python train.py --norm="rmsnorm" --rope_fraction=1.0 --tie_embeddings=true --lr=0.00709
Below are experts of layer 3 (counted from 0) of a mixture-of-experts language model. Rows are named router (the router's row for the expert), gate (a neuron's input weights, with its number), up (a neuron's input weights, with its number) and show model dimensions 0-191. Each number is 500 + 50 x the weight over its row's rms, rounded and kept within 0 to 999. Numbers have three digits each.
After each expert's rows: a language model's description of what the expert responds to. This comes from a sample of Wikipedia text that the model never trained on.

# expert 6
router:536546477534587487507492607514423548464420536445481561470492516465523499499526484547535510520466466574570520493465585382483560574461486384546521494593486494530518474422537499555390526580452524542565560542538548473453409541528437484560593589417452468416471442517500503520422516526515450510494475443486499542523471434525485552477546448459455548499498523515490529474507556680457492524555498512498529460485494464547482410504424525538514505459546510490512563409526610441523519490509497588578471482477486500458467446494565579527359417547544578609480449454424465445552506535526536557
gate1:543473484503491556443414578498498489516457541507527489483500513506555528487545373461491552476411528632440527485531485418484603506500521543517536497588531512586510447434525431516467519537489472488459502520513497451512454481416471505489561509555476477476515516552398311566461407469538419428413494447543481462468504493401522534564450472399555558510441344552521475523553535534485487450566457511423494473470506489546441468463495429560510462534528453482558516525548569420570536514508457563573503500510523540557484373400520568494408500580545583553500470453504542475487493496559514516
up1:400448522486512561600557431532538571512565475527493476435431523531500441527476545507486483517492520406587548443472511465589400477492515503441488439517516479465478559562504481515557510535603455542578610463563540471540565499578565560494438434518495457496486527400562565508562487416471480491469542493471517474515525515583553515449528567538500438471521489375491475474509437364445548422452593396495420525513473557471503541544572518484499473527457475473528516458406411536461416511512512446414416581534548511423495597516485391428501544437451455449529543508517500498492505491497401485
gate2:541522443520613579496476404479519514518532474431468569543521524479484475495460474609537485489501442612511543500528493530476512418496439493456395549445520488482523524451521474602382521500553530460491546603567461467559462504540471502504572462535428465449516442393463575419478600467584507524461487509470457472495416538523469508426518558456508572501468510523400467467513446539465527418557528466495418460519494503550525409531517582538485486483523573490513485571476562488516552425481426481460488496457433507483485549517480572467598578508444505459602506432621423568499517513362600460
up2:471491453483478498485560557504518498458518475520535539524500499488482522474514490466456494413471458529613429445419427523461460544408499474410516470517503495420441491493471542564622466562525486547409437546451433528549427488519420566528479452573609482460528545561416440475460508428437571438496486503457471479583461536461562501531471513483420567574440516477500516512538551460545525444531471523523481575554435535477607451542481451454582492412516509473459632561492418487613475537567414573464655516471496456544404518540538549535392513546540424500495506499430504515504459440488503525
gate3:522486514432397565527463561521473448533534460427479462524489531427529579498479580526414444562525483446428444447506619452551487519468427495534544452550453469520390584526656556560525605569544504488471489564478480529489458491480479442514506536536477481467462485509640586595471514540448418519479516514527619447450620457428508477464547534508475502536542519473569596497519508583503519524524508587438474411543558501513448501519395526548546521527495486532491571464491496494464527482505528525530394477463486460581527471435559526511466472536528466525520566493519601499608509621509495492
up3:520587389511531505461568526382523541457500491535477524561549531425495480548529475506632568524497449532509548586474542395594498468570477463468460565531492456450471517517412465521478529449531492517484536517498486581601485519474505550433539608504476509387498434538393403488516517554441432423433504464516552562593557533455474502581367462504500517572523424575403494492410508540543510478538540532553428529402509493503492503480487537584498443487563524505544506459435487501502458494564493456568486515559561554511516542577495527547501516523348414541568535535499496484515542445478469523
gate4:632493456475517482562539478512480532489506483417528507447594528566512546543528496577573486563646467511481549538454454487538492463486442397517439504581482484462532460531542411487481498473509493433489474543543496556441518400527556572512505458553555547521518535544534456460486555444478477504532512530430479443455601518496500467462495513456422624484520569496488570483498471472485451546622567419521575471598466423591531403566529486531494477515570445370502547513473571551556472461491572531444503588578479441446433523454497529531425544519511560469466419442447569404476458562500536512
up4:464519416533456487509471468615437537453506537517572533487678471481481547538490573479451440481522499480455544518466533499536545582533480543565475559486485450466551445498513493456551454482532509501429517513474572512488454529520511446476543502512460537417463562438488529387423475515554482528544561495489473523480448479440446498479549483440587468524447498493452451387427466371538463473511616596482454505494490428532542565432488452462474505484546378481559454530436542562509461531491442555469469410585490426559528453505516511411422566501449634525511537439461608474523624454515532490
gate5:490440419420495507498490468514519505484438439471518505432466473528466582539545510416469533520495507447554467492507468456460556465556567434461583497543469478510598519479465519503594621450429452527618524515521507478529469590481591541592459498559533455446533491505443479525528584605556522502445555541482423513457495435410547530422456520526451554519584511550504531431493524525424569429502456491443543398498452503580506499531573472578437608538481469531388604510483519423451492471419507384511529462559550481537482531489476382407478465467541578541530511526434484466496559516572498528
up5:536514530433488483519522474506424607538463445497494461380471557476502489517492506352549529503481518471442532553434493446479532437619565514485439527531501456460503428562544439460546484511484468495482530494490522378544564529598449504556457504428389463487493450530560557409480509518416432541478565464532420499543521490541616597477435425496507468532539461430500587573510531444403466429461538563485465493527489517491468586568499487464456555478477403522546568475468565522460533522403510587476467519526631543549525470487576416532527508473620530510500455558461503477423490507511449499
What it handles: Table cells and quotes

# expert 49
router:554501428587519486558500489525431476574493519486448532486479488506497550532535570581591540568531412539595593508482482488365486541502467458483521475537420443474515519420506481522505571463447598571549523470484527477494472584537494564399491511495504482432495489478495430488481553486559514522553516524440509591544504444532500512453563455443446497511573528548557512447467540516424365545436572595525454480571501525419511460382472536521523475495506479555576562364546510499541438575516495490639599477465464508437383470442482544435502469582532529464480481482463478518495445572570496556
gate0:507453526503501451551515429528421460397472553521521532527532475482593475603564468418499493508455479532515523531399492488529410477481468496544562474549493465431533452442497503406496496576524474484516472412452406486553487582567540515511557470549529584512549562482588403535538524521473440553502507480506499543584493470458557486448498528463480527555472507530597593504493489535504547452381430500511626450459542521377414579485512572497507532510560476406443471530446467482471458443452448388594494573460499463500518539489425491533459512463405580386513522511563460458564429471437436517
up0:440541489533488431555478517521521455567486528478415459422495587485549520591488443502504450498467521551499481443547517548429460502571483542470484494512473430397539583601567525561500505481586577454464543516517508555464417564529473567354439540450505542505519531469544557445565564505522485594542559546445513428522469520380444561523502483480614502540493452581593447443539328361515477480557468496513483433520421514485552546574564508532454517424485471508457495394456517549557436469549558508516509534497461530537524579571534423498497484472503460476447477485514481485518526463569497447
gate1:494557491509465489379456532576480540450503510493483506530536481509561546576568427520521486504500550477493453543507541543549503490488458516545445465541586404479519504442585424462528517384554517519614492497481454383437547486525428465445536554445470599430548627516546480483574515566466434516480555532469532553500594568466480526457486413472487375545589505543449507528513572564456508508471447459584512437470510467498478531516504573507448472516515505496496557530502592578425507469543487532502417550435462453546486377435573485492533441402530495596482550595500555519445554477580562458
up1:470514485489495415540439471507438510459456477537501478501507433484519507537599504469555575498439502499494537544488573516552520501572471562469480528433466512454599538522544427494500481464503552392450404559419493411560462484412463458450435516452574522492522541524465538436531498484474487501450595438512392454561446537484553586550496475490462487662434477520461639546497465512530495520490554601435517395577569434483494554451522530479510583481555514412527507471570557496404423504523445452503494454488519452481547514426446497497426465593462510466543606514467590522487443394494505559
gate2:579454502462462390458499519438473443443458529385581444570498521534502468558531535572538498497508433511508499582532444506526528479493446513439504505535487490514389543559610560480534536529471481487469469444488479563502447456452516414404496418430554648422418573481605508502535439486572435479524470603512436532530457444528536482465539384551508465430420494471517458519507498482554516559500482453540568509514508524470535399420459496579508538480528396502435547549392460484431545455512442540501535563585513538524475503473477418560514451540512584441458524526562512552566524569494533560
up2:504438365506465534561518510519505545454577464517543431580536515504389350554470516499511545437425438457447499500437500479556476564512567550520523500478479590487476431499493461490526503465558576454517470510553583494502463497456546459512565516496526554594560539529491514483505492395573578454492492512576479465448520547469493392462515570546587513442484536489470526515447574435481559583507428537392584561552480479500504466526513587511490560466506429577468439532533472564488496448548484465479468404390552478537577606497504490493526461485575504646537515523473509433486525587405482544
gate3:624534450551520421570559489542494456453548422484470476413503541519557481554469552529510485587495416531523473440519488512499536556548535557543506586544447575423487474456486559529498531581586485491513504483486538459565519500460513454464450432532419479545456575564563474491510485462422504544454496525473570527549506479509517589510577600489429687592503508509493460547453457564512557496397485568486516480450509512482457575487470462574463549557585478535491593543409505574507446512602496522516469526560506492521467509521479492636550370486489439507483500446487549414569487501527547409
up3:470526461517484426525451439575597429543449522505567507452506503506457493472469466560466572576447567554442445567485528481538449430444482333491539512590464584341479547489528520500543561496524437468511505475480580434497500482498496493508505500468551530460546522398497401562446483530422529569476561529472554512559515481484579514483421532491534507525486427419550426466498412505517482518449514530494557486534501503474500447541446452556496502394465528467529512495460525423512584524519461519426513567509569512499589524546431476386506410604460567504480565465529474502536376360501541482
gate4:432550470500510460485445550512457472460513455458425572444440579407476496519476509486373458437563531607426544461622503411449496517439484519569516522546443474449478448472502498438627493486564495609504534485469508500458469575467544534439481448428501508360520511528440442580488444496526504514467516479563571504591479501374590581574512479492553522525562551446499432437508378487581408509441402514546500507471578520540501464504435494556448461519444518492572473527505525474491532535516511581491404535514518563453550453601517505514481544494525487487423503524549515529542430519504502428
up4:464490406569475513569507505451516513502404513489436503491413544414511439628499486563524480479478454425527570500496444517537580502431558487464600482420450503509504430519479482495587494419494462436520496518588526513557476523480607535540485477439440475474457524641443478548615542510411503508581494466481569483538541543419485446447420487545537446531424502503465453537682493434509473501499452563614444534535481523553585532479478524458487517603427517533473524524462467546497524528573518486477505515493455621513424558517530524562470500496435439508502470560433443504422471530566467504
What it handles: Closing brackets, dashes

# expert 21
router:544472496529506486556482481500446556521437588441481586434451514442482397541507497533631447519494500522473582471433507494557405571520502441448551476460506445541527509431520505556500584486490534511565474511474555420450376585474510471486485491465505576385466509492620428456471544442495450464497458493493447516572409480527500498491558470440442514482495556529470492490444518511518453524492488477524519462520424538442482430434441565526548479533555397573497553497503602586500480568554539515568534486447557643497467514419533532526527451604522485460495434462427475374615486540588521507
gate0:522392457512545513509568574472554521489402461451520468478518498502478489513467560469469500503515448538616574483488505518509447634530516479492412472467468494462558472553460487432488472527513498514436486529494482504500453477365459402470515499413429598517387570535620492544550440482473515540467530503541553462485462479585529519546542544453437477456486527506551484530418536522539536462506507509453567521445441523437415409425520407560511483500478517503515433417318557463457428483565515546561540382584486528478430440500499494523405471479486460468514512460516451489500579562512482619
up0:472482427417515481480548460499492547417500538580472464485563531468439463431468419499475473548515551502549533515518511520482465537517467520532518461547516562561547415484484480453411520524466535539431534499491591546438428494463490496495429510477493581399440438474519454637424490456495533525469514521518570413583504445405640454554472479521497518545442398540484534465489556530487468442520494559545502400558444536515502494641455461550544488511446495583492551418442576435557533501527567453492570470537465529462466641531456463514470430478543449522405465427509508577500492610462407517
gate1:529570442579443532529417486493422559409469514473504544524475479534500514494568419591491482567514559485541461633419523542484490605536524560578422525479543518520526428422460543580509466540418484554539560490543525595487563489574486489555478486565510398376506449506444572502454495435531501342466469424460463557479466510559444460454504539537518457503450517434598535413467558482581493567513462539462529402563530407561531528563419564493420466474518456515504499526508524487509607484467494489496477524448465512463435559550535540561458580489467501401502527495520516462504474569485518470
up1:458550477516491588479530495537508579492458440541559593548542423588496473531499526576489439538514429506543521535449503541498402494494471522498465569533515463465575411522534431539477438480509498452580456481549503485512577473507514485492508520541532463406464462434580549525440459441490549397555473433478464533511505507497436525559499582607437580502451421467529589512493620514547531543553461537423607478537462452520493489518457433484442485548668510441553510551509481468472534470537567389482501517449515503426450541519489600491492576473477512475534614541362489427472493531442489406
gate2:496587616500609531488403474589518422419488537407545498450464494553450491492476568442506512510546458568496460505511476486480478434569500550555487499584496487586523472458441463501569414578510464506538442440554515572528491393438513516534611463479461529535492541586518473446437493510454409529529577491496516455500549458549521482551522524484509380545548540488573567529456504552503458586485521477474449516424593534500560505479482423515529468477409507502516586503488522456547485567567521590536585480545470504523535456356462453494405528584592543522464360556515527506466487503514482560
up2:539479430551560438507600524484501524598448511513528593527445540523520514539539450526580497518564591538534490577507441528513442519461506515560596655394428546481541563505543480504529590468507485476428483552520321425553534495516489532429497549587513499473477465471478562459435516521462516477489479467512533470482426530470491490489445466502511483442500464496455516500503454514511528433506583454519512475498484533534546499524436574509481567621392510426454490568399517417399502427531389415531537552574462411482467606502510442555478623511468499541500485508549463548526485446486534498
gate3:458461494448431515410527485524473488557581456464505470520458424627608462485544475552511569456436376551538504535441528485501514465531520486549515450459453422527450455464390463432594521553448479445551482473489486458434575519515544507504551596572481486536449478492472540606460510519525474503515482511568494547544544598502520548529435486363546439453455405441567559434569401547500531431497422531521551503543402464474534455527491568605477544516541471472533449526420471540499520525520404574510506532484472497507573463561584478486503553411540475537453532509501595491430421545546476528
up3:561489453445482541475517463573409587456637484507540546470458536517485465568508593515561468538516465417429519415582585544548541526457457493388478424485328523408538429578571550581574557516488425453535488478420514486563520481454501466553516456502507483456532426493477543474463439495502475537482437543516492561502538442512458554542537523505511527482487418546529540468481536515462479453616478539512550489480462514586504573556487534553603493530616523416417568522511504506573511534586552505645453561523447511461543492514473525454541492510489553450478495448544509576547478510501485436
gate4:478547529417556496519496480531479561500450479518498509455499534522579498430403537583538509602578435481485604398504455470456572487581441549511547544542650468535442516490539515574541550533424551447483586529462542438512511486543545436493446526482473545513505501418517550486488547564512457566573391519451544480485501479370473481503546577465490515508459442466478506454556512526407502466449521436568507471466491429440493399445430486470557568552509597563481524494524499499571539466421616422553514596485486504480394501520469454509486452551546581447567437429526543475531510477535502414
up4:463457572560412530492476470460541507496513508487500418520511446462398477529531463417457489410422563517507450534508481545582456519428572444484494444463347574530532537418504499471448492528521459490557405500588482544420457509501516531501604469539492460504475492557491504501525419487472480461418561463558423541444463441593607516494441392592472512496573574547519555576492507478496500491589519576453533496525497570586521598624599522512495453513483525435478462533474478508435457494577410483474457400496559501499542536495544456522464525467459411525476515484442401532510435493496531584
What it handles: Colons and separators

# expert 13
router:535490421535462426520535505390395584564450467479416578505464581511530408581530503558462533496465451538498541457496465513522491510462456436440574502536400466491462549441567516581535489518545527557555467441488498437422491562531467489516567479481559540442502435480490517548487443517504536519555482501515535531560436441599563524493472445443429506494526629485517519562482512559467588592513459525466377499496519523570461416461504616506445555514548479531540555468575548508579367558556497550493522521472509504509478439458579493435477513596513550508505481480476350419525507539551529569
gate0:548516524517499478500427567581395521457432495476563460434470551492536455517488511487484459545649523503494504479458476440342384452449418491527521531539465427445554522529482544502533503493498456618519442545508498534534458550492534452493432569492545514494458522438552470510533511455463512574560414531436502526525503527491527505549477527554483495551571430427586510575479528488509472576427462563489513494578457521446497479544452626494443468481467477507637423502475529492518546497577451504665545516522472484482552531450603558499532504436412482385539495456480494476451521492387508416
up0:474529522504475435542475467446517552525485523595496442499560422445500527481476542522429578500507381437573476495527497517552605560428541475472393435437507459640603515511538500522559561507551498476533535508472569413563478570530497561488445539494514440583529459414469534491470516562491540462462518464544492430436523451488487359515507505393511534423428473543451517488491657483517544479519551496476482498422461569561581567510534495476543431463452483508513567535593504450534501507447500488501504553436395524550439557561491457424520615517530480523532486509568551391519527490475527426
gate1:418545503451449479491509531517484508531511468452474548465415508507566525455463496569543485582444424454458447610501522492515441553437446481597498466525476543491517427492496387495594475469400522461562434473459468376476579535503455462512513453601448490494555431489508505468488480501583470462483556546485416507492437483536567554492449457474482533518555525502517520456561432555545535516504400489561471551537558556579534510592461469581474519452466494542546502476423474481486560441458602483390531461473475504572580469542564497499512588608517603552519480495381507378417525573544479563
up1:452502529482470546580501515461564520493492437483461579484477455517478500485492500550588426476457475531456447630536543507492493652565484488465516491514470544478408407526500452521497430477408523507505496513479474485480515465445503500528528554601410518444574438523525485533504455497611452477527613508591470398429429535570480561473485454486518577487520510480522460515548503488554513477473495386531392467546550460471463462582558546546483479418449480506460494475506467552438521470507501553445543445531435450480515431569462580464558580511497543566596427483434515447410579541451481673
gate2:499470528461528397518472535464501566476482559561477526417402573506396514541503454499553563517414584474449570492481451583473531452478560468406551518479494405543587499507494551570356485523424459588545524619468518593468537542505442530476440483478408529531456489500483559510602530423447439539540460461526549433525497473491542540574452547549449525444417474409500488501461463512445428468570454559527503489473590490569453492544466494506486514474455470500446544429464488453545502632538558493585556544551437501485446466514559480435451464477555444509496473509531481457484609516496504609
up2:514402524554443666547573528553432480492494512489481466476519404501564466466537498518491496578544460564446467493487389473496550498541476475484482470556490529523552462442460479582551568504581551508478516561470559531477481566488548495638502445432398421427492559516494549513560498473441481512494477532506504491470625491521410519397445548463458483489568458430554511422547522446521521475412503491445530630400551506475530516478593539495490449488484507476489534508507451572448487526514505539473529431505595624454556499460421569470563548501467551489425463494501484572602525609503541473
gate3:542463467584564462522406527560456591432467563534418498437436532576480451462460488549511493424578578503499571509459456496516440442550583512427445528542504482423582531487512543409511452419460436456536423493542461490544453504466508521585565531515469463471461508423441559560548470513508559553545420630573542481532559540456474581601514422504409481588530557526545574533487450499486465533522468495593481585493513491474440540415465568456521560496577527437456553496486600436480543490531455426476497469553514503436549556482510556528500422578544456549453464562519421502504504475565555498
up3:479530454535466543468486461438502438499511397466468439446476505505468576539471483412549498504525525558472476518485386354494476567506544466527460497459479598519534553526461423607427453437553506475504514417488560429553488522556505425541470422482547446534456490583522539516586566446503439540439486491518420399516487463496479526452503491500569506497544458454515457475507456513546429477544563492499478481508458488492390533490447423472433439549452582549604522511470524496503534561535596575410486572489589603422512484517590470525438461420451524478524488473566565530431501447603611557
gate4:511485459451539494444491463419546585503493542489456498444412538486509513585420514504496518535485512454580454467502419540556510508468458544369592528447430513592502512501414500422413581516505562531426596502484520454534538469498516534515496496578350498478542467509429462494428456433573441470461521546579529568451555532515519518489493570487486509383557471472520447571504524490440427507560584538476445538425488521476490521586572418474527545531421438435429565449510499454535364476421562534600536555424522546519523513483496557455460496483453567491510484512488605591527473499533511525
up4:454507405435454439448441534478449474521522512452539566567471576506503574441575474494584501475525600526417517549585526531539437455478400509515524501562532536474458530532446440497534544463430485577463523538431550440482479532512578527378593532521567558487491506533535508449488459442498527521459498470495373550519427504506483574519455479576527470466511369525575554452478570556527514554456405437455567495559501500430481634494488526544609505497448372595420518557538499515503471550413433481513509490442494415478550457557542493492575447542548544542565485541512519489522451440481529516
What it handles: Sports seasons, teams

# expert 29
router:453561410486471459532530519386500533537428575495470529515444477524494481501525525514536478521457447597535590598418534527496447585557398466535470464561463407397515505482492497534492526569545623538671542489631543451424485491471487537481543551400518458522527429518531436429542503507496506495596428468508569560544493385558596566412518479424489550472489529566445504504516535540454523608494430520485483405478435466484468447518536559481485483490530543534521510450516485539498454514495560482567474491463485560501484423434508484493494514606486538530531461441495451437498405545561512500
gate0:498538541487461488580399515445345558508437437569467452477477484429454499517546463457468566457535532436454598520391501513533503511515572609487432449511534392469554525382459534492527467535508423635470462458521497431474548482476451500538495442445472458631404455501482411449510539552521476501453551460482445492445502473553494548510453497469484461578451532527481484527551535516538478530437461566430517459409516416511513554451474437471513490454474522462490561485607515589551493465537541448525515464481548534478513440625586516459511487547574463455465525612513408556502524492509534445
up0:511503529543530609516489513533456573479550491482488545475428437492510576522518533553487384490489503508509486606532515603527501507558514476456541547500523562490491517483527460450484455500481599447568544548532483518503513489496516494520427597501439563392457504511487528530459552527441487424561574496531509440450511471418592520569519472575537388555482561460387481504595549515483427518505474637496459569632519461661465549499512524562468518460520424515508583507514527481451507436472485503413419581461494392567476569471588491508527505486485509445420494516498438555400473469478563559
gate1:528454403487469558522525414543543421513475526522473503534473551498547510592469541494585457523579536398476518564462511493390523615500394470480520508524428565507554558516529471535491476471495495523522490510469435492465423540414567578478461457559424461487463517574476521521596469434511570534413567508487541461512523430551588650516592424582475466587511625535564486417491504534552546515564459577517498531442462465487533474575445575460506519589490448547594508496530502508429473552428535533539484450458516456544543554494493475505555458505413573419470506471476499523618484490525503477
up1:526554490461541502482556574522530444487493474565520534369448542532517493540428582538613466531618587369529610478496536488405540504474438470527485527553481550521527458502498471470505432424464524499570411466533451572571506535466540525492474497502536520519451477431517513492454484497471511496433449459579517490596523553492455564488603525501570507516378593468507480506439411514492462499615461593558495592526472482488470462519506528403447574515498512504554448537512576446526513474505489483453552537476593423421496509556466555413534439465415483446497457539543462572482470442441433399
gate2:453453413580528569412460396486512425519548522466483542505523449521517469455495477421495512416581488534579511533469478516418482584545480412457512542539404506549446466558532558480631516433481491481421529484562494546451503459433442506471463425488414466510590603448540479462601479569508552496579565436540469446517432509558522430429533493417529536510549434481503550654523547429435566532532481479508525468423505515540495503484482547396380516464517427544464492472481476513541453549480428592463510483500539456485475471464517549506472552532554574474549583546497540508580446536511432526
up2:560567511446505458579557619576460543427377504487523502559513549478498525541505541574534443487487451510408507504546468518560570488492424553491531508501585483536490508481506431505446532549419500542486491489479493492452457594528519509583567442541590592490441417500506487512438397439520466553469594476526495553574529542420484636463568548557517489515361500487468472437494435608501472477431564554498539448596475497431434458489515532541546544450479624490469468488553518464472567561495488438535538559524478498526555513510485452492508483502403412536448449456482490507439541445436607483
gate3:420561509442485477496542444546521526521599395410529484507502531472512494499567550544551484407520577476507507562406525567502544516510512410465537518552499472463572459492518509569504540537628490587496436481519399497432555542485459590425507512444497559527494482493629589469441491541561521462578438533535407477496500395638488373535570531508511570500591519495495460412464483546547546535487486572511468442587540420495443481427575504524524540535605556455483543531574559598513502479476538474500492497452497487490490538456463433536483491518498465453491528453544525390546541484450550468
up3:543408445515551571510533429473476536475493523546559498581558453465526518478464412530427415518590483562541501538524481492632499559448506428471405567462349507460415570441505568539489540490436525501488591480549542517563508479462522456507516370478421537595503538519441479450518527492455406512495575442488528572499570461514460529493463462511476517486469569541484461548492469516519440522462407534491430469390476466501508512503481483493533448453466462526490479505462458456495583490476469533583478510504492597542632487517508570547455488513428577468378542627520451479470470402571449506
gate4:486515449488523461550517564487493444440489552445569551489490605424542541484580426513579517521558467414475550524455542571479440414500514525526520544505551571515446468479582459510543454463533446500531525521559527480589456409481425489537500614538562422529571462549464563512473523484594448472561458609524430485542558503501417493536588609437521570462540589529460441553472495463477433464534429446440588485478406576500536461465509589558457477472515548565455485501504516523505519449489593553410500540503468537403440538540428469536446579527449542496584475437419522506444530539475570486
up4:494547506549477462547607526593450614565490472470469521447660491446473548584500582471430607571536507557558507560545454434606479574508447515493476542539524443464501494461394476419440569525516392358469412495439477463584516504511582527479521499525510439531512440508494579499529484500490536415502546536466537566536537524477490446557473444512529566574505479499549517506556588462513548563429499491497509506492513504396581485457441435553591490522470538522554508425448534452557500504549475501501512410445472479504567479565520433525558459529549495511446523488537494454521581620534491525
What it handles: Coordinating conjunctions

# expert 44
router:504599446539523497505517516530399494504490506439466566468432551522521504519575528512489509500453482515559548465429537445489486600577458427521470456576399467469545527443567502497486527466483551550487451379482488463491512528519530532529581525494464495460516339443506494512499559525464538501607443463522500511550433456518553563502438438465343570405568531496411594510459532539491461602465503521546486457515510498595516463488464528503608524423526400567626535512570521502526524592535486603523537444480515527489426497476551552517463457564562467525420417497487423487558500540542534551
gate1:476563477435465574486486397490513528498394486530483535463534586505519505546502523386548608558519450546513546536424485433500571467567426451467452508563418535538469511484427391550459545547547528516463408552444504467389512526487461566492556522586413530477501459496566520559569514463379430587480360493561481489490457529452495504548530532509529532532569441536533515538472498477514462485542434373462407534531512490558450461499586556541578508453443518476462601442455506495568526452490481450550458515510520473511421491548591500407428443595533499556461514468514480548493438481519510503
up1:419513459433487601516509436606573510474508466505480489497462566541487512524495453463535492619571475615452537450440492445517549478510531455498522393527471450451440543550539420575500544469532451599437404469462495455435491464426632473528516520550460536480515441447492577497507440503439502501523471516505496431600531561458425532454524443517488526420454481535530552506482447556532478487570446351531588505571483520486497526469421582487544506548541515424514508566385460584565554553493457499476500482449495497585448529552516593493463506567430530552426565524587417520513505476465546483
gate2:497515426539425557594439526522486542516529444468559536399580525516481461516521497515432516530481579553436397451418519514458515478537457383487413525559504537599503511473493536475462468611506530483511529466491535544504471547503560493449510549583498453517431472526463473524504518506480466506495624501477627474568448551549540604522510476462490503443565583479550486468487500486475556492564486625508507545580521416555418512523501542558453465553519497432550470504293438452456585604517521459511549465524484514530445512498557576517470453434497561498434405523492485520515490561575477431
up2:565505363541440511588468516560611554508426424476556505426511466494506452481556555580438477589498599571427500490424484402439572469588444459461389503508451478591501475508416509526469497548533523583504487447555538539485471580489542441515520579621499423539471416469475482487522546509419381503483568481489575487564470544504511573494519530523506535478594502441518490462467517527526585547505475610518463568563500463592458486507541539531518449553485542471528485484369474526488589568541528465538515454480574487565463483529487553467477442509517475463423439509547491476523565501559487462
gate3:455460433498494460502486509502527502562518450542492606497495445556608457454512521545497478548436625436546430557497492449517521530448573520542582402488470508532424567486575521512626541545503565515564476501495562514486398472463517540530498438511506444489501512511557505598500518388424575415581523513467476545434432435496456508448588459434564476467468499562488465519491341554582418528448492473569483412457549427500561510506483517499520403559534530434450538513464444497537521512565555561431502480494548458572497470549422563570463421494543484527532451453495565539476479553568583515
up3:468503494428449504477556607528505542511463529560555522550485472499463504510562520481475477507498566501545495584405590508494536460518542525540439506479439513591554507468571529449493470498416480529498444440455503483494448504493431541576421514567489519514629566518474466529595571490434473491552426487539462540529516464574563420437490452442497498492491558588526504568520508414604567544434490474456500409446578481468506557425496597475511503596527464504466509555518471493449445517446550586373504442411420474559483554463476547405459519449602552484466412467362548560440478500511459545
gate4:520500390575439445440578438504448439546531414508482481430587532547460581490419508488497456524517426573464574424474534541487515558473500432466541418390536417537502533505490521580564503439502547425487484414475574547568526504467454425544559456509531381471497458543473386520421517454574473422493413462605510488497515535534497554499422590519464494472537501531561477504518489497480457557436491486553446441395564471503536473456540482517504498405539463589509442458622528495481521568526499457559510469516534539511477544464546556625436528496504453512496455430501507455443547570457471422
up4:489497508410553473484546581575527491465407524493451578491444526477599471586549506462524589508450494480567505528483487415424496515590511617515538517600465483464519408528414459439410433428429543557496524604458571560451534473469463521464469562473443530453474496531439519480494584595452527581491601563502528436593531481461510506508583471536499554508448474504490440546520543491572508560512437551507472454553445478561403556607473536638580523461462606448490533457402486540512496500531501507453486508453485482454459522584489440459503470538509461530497554502520480556491494552442533588
gate5:515544438520510543580514579548453509570517509572527547503452504496474441565483488442497489455469542534605425545547414517391614596504562532470407498496501403454493478475415502519455508541523498512546410485516481497483496496511480586467464596463426512503490547407544486542591519489582470623447506437510507551588526443531506501496470424483493474558526444458488496441460512473502527430528518465483541475506538471480384480463570500564433654430523473489463559491554460475465501396427564547422563500584536482397537425511610444547547428476471520546515459519454557559549500445517507460
up5:477502531493527484578491479533434499595485542579523494541614509478636558464469486599482566594468460407444502503526549403461563543494472509576411494570505551519488438475506544447529602464578493492472501448527507466533482511503552408416461475510526427476455562410479415630445443528516473439512526525558446501541456461486502540477417491459564508629491513473484533450510442483503442451523487562495469494470538510521533536425442455514507527468457577484470546469501421517508509396592513625562454438483489514512454588430475452447467582500536534588564441603480499478543495568511558483
What it handles: Sports rounds, part nouns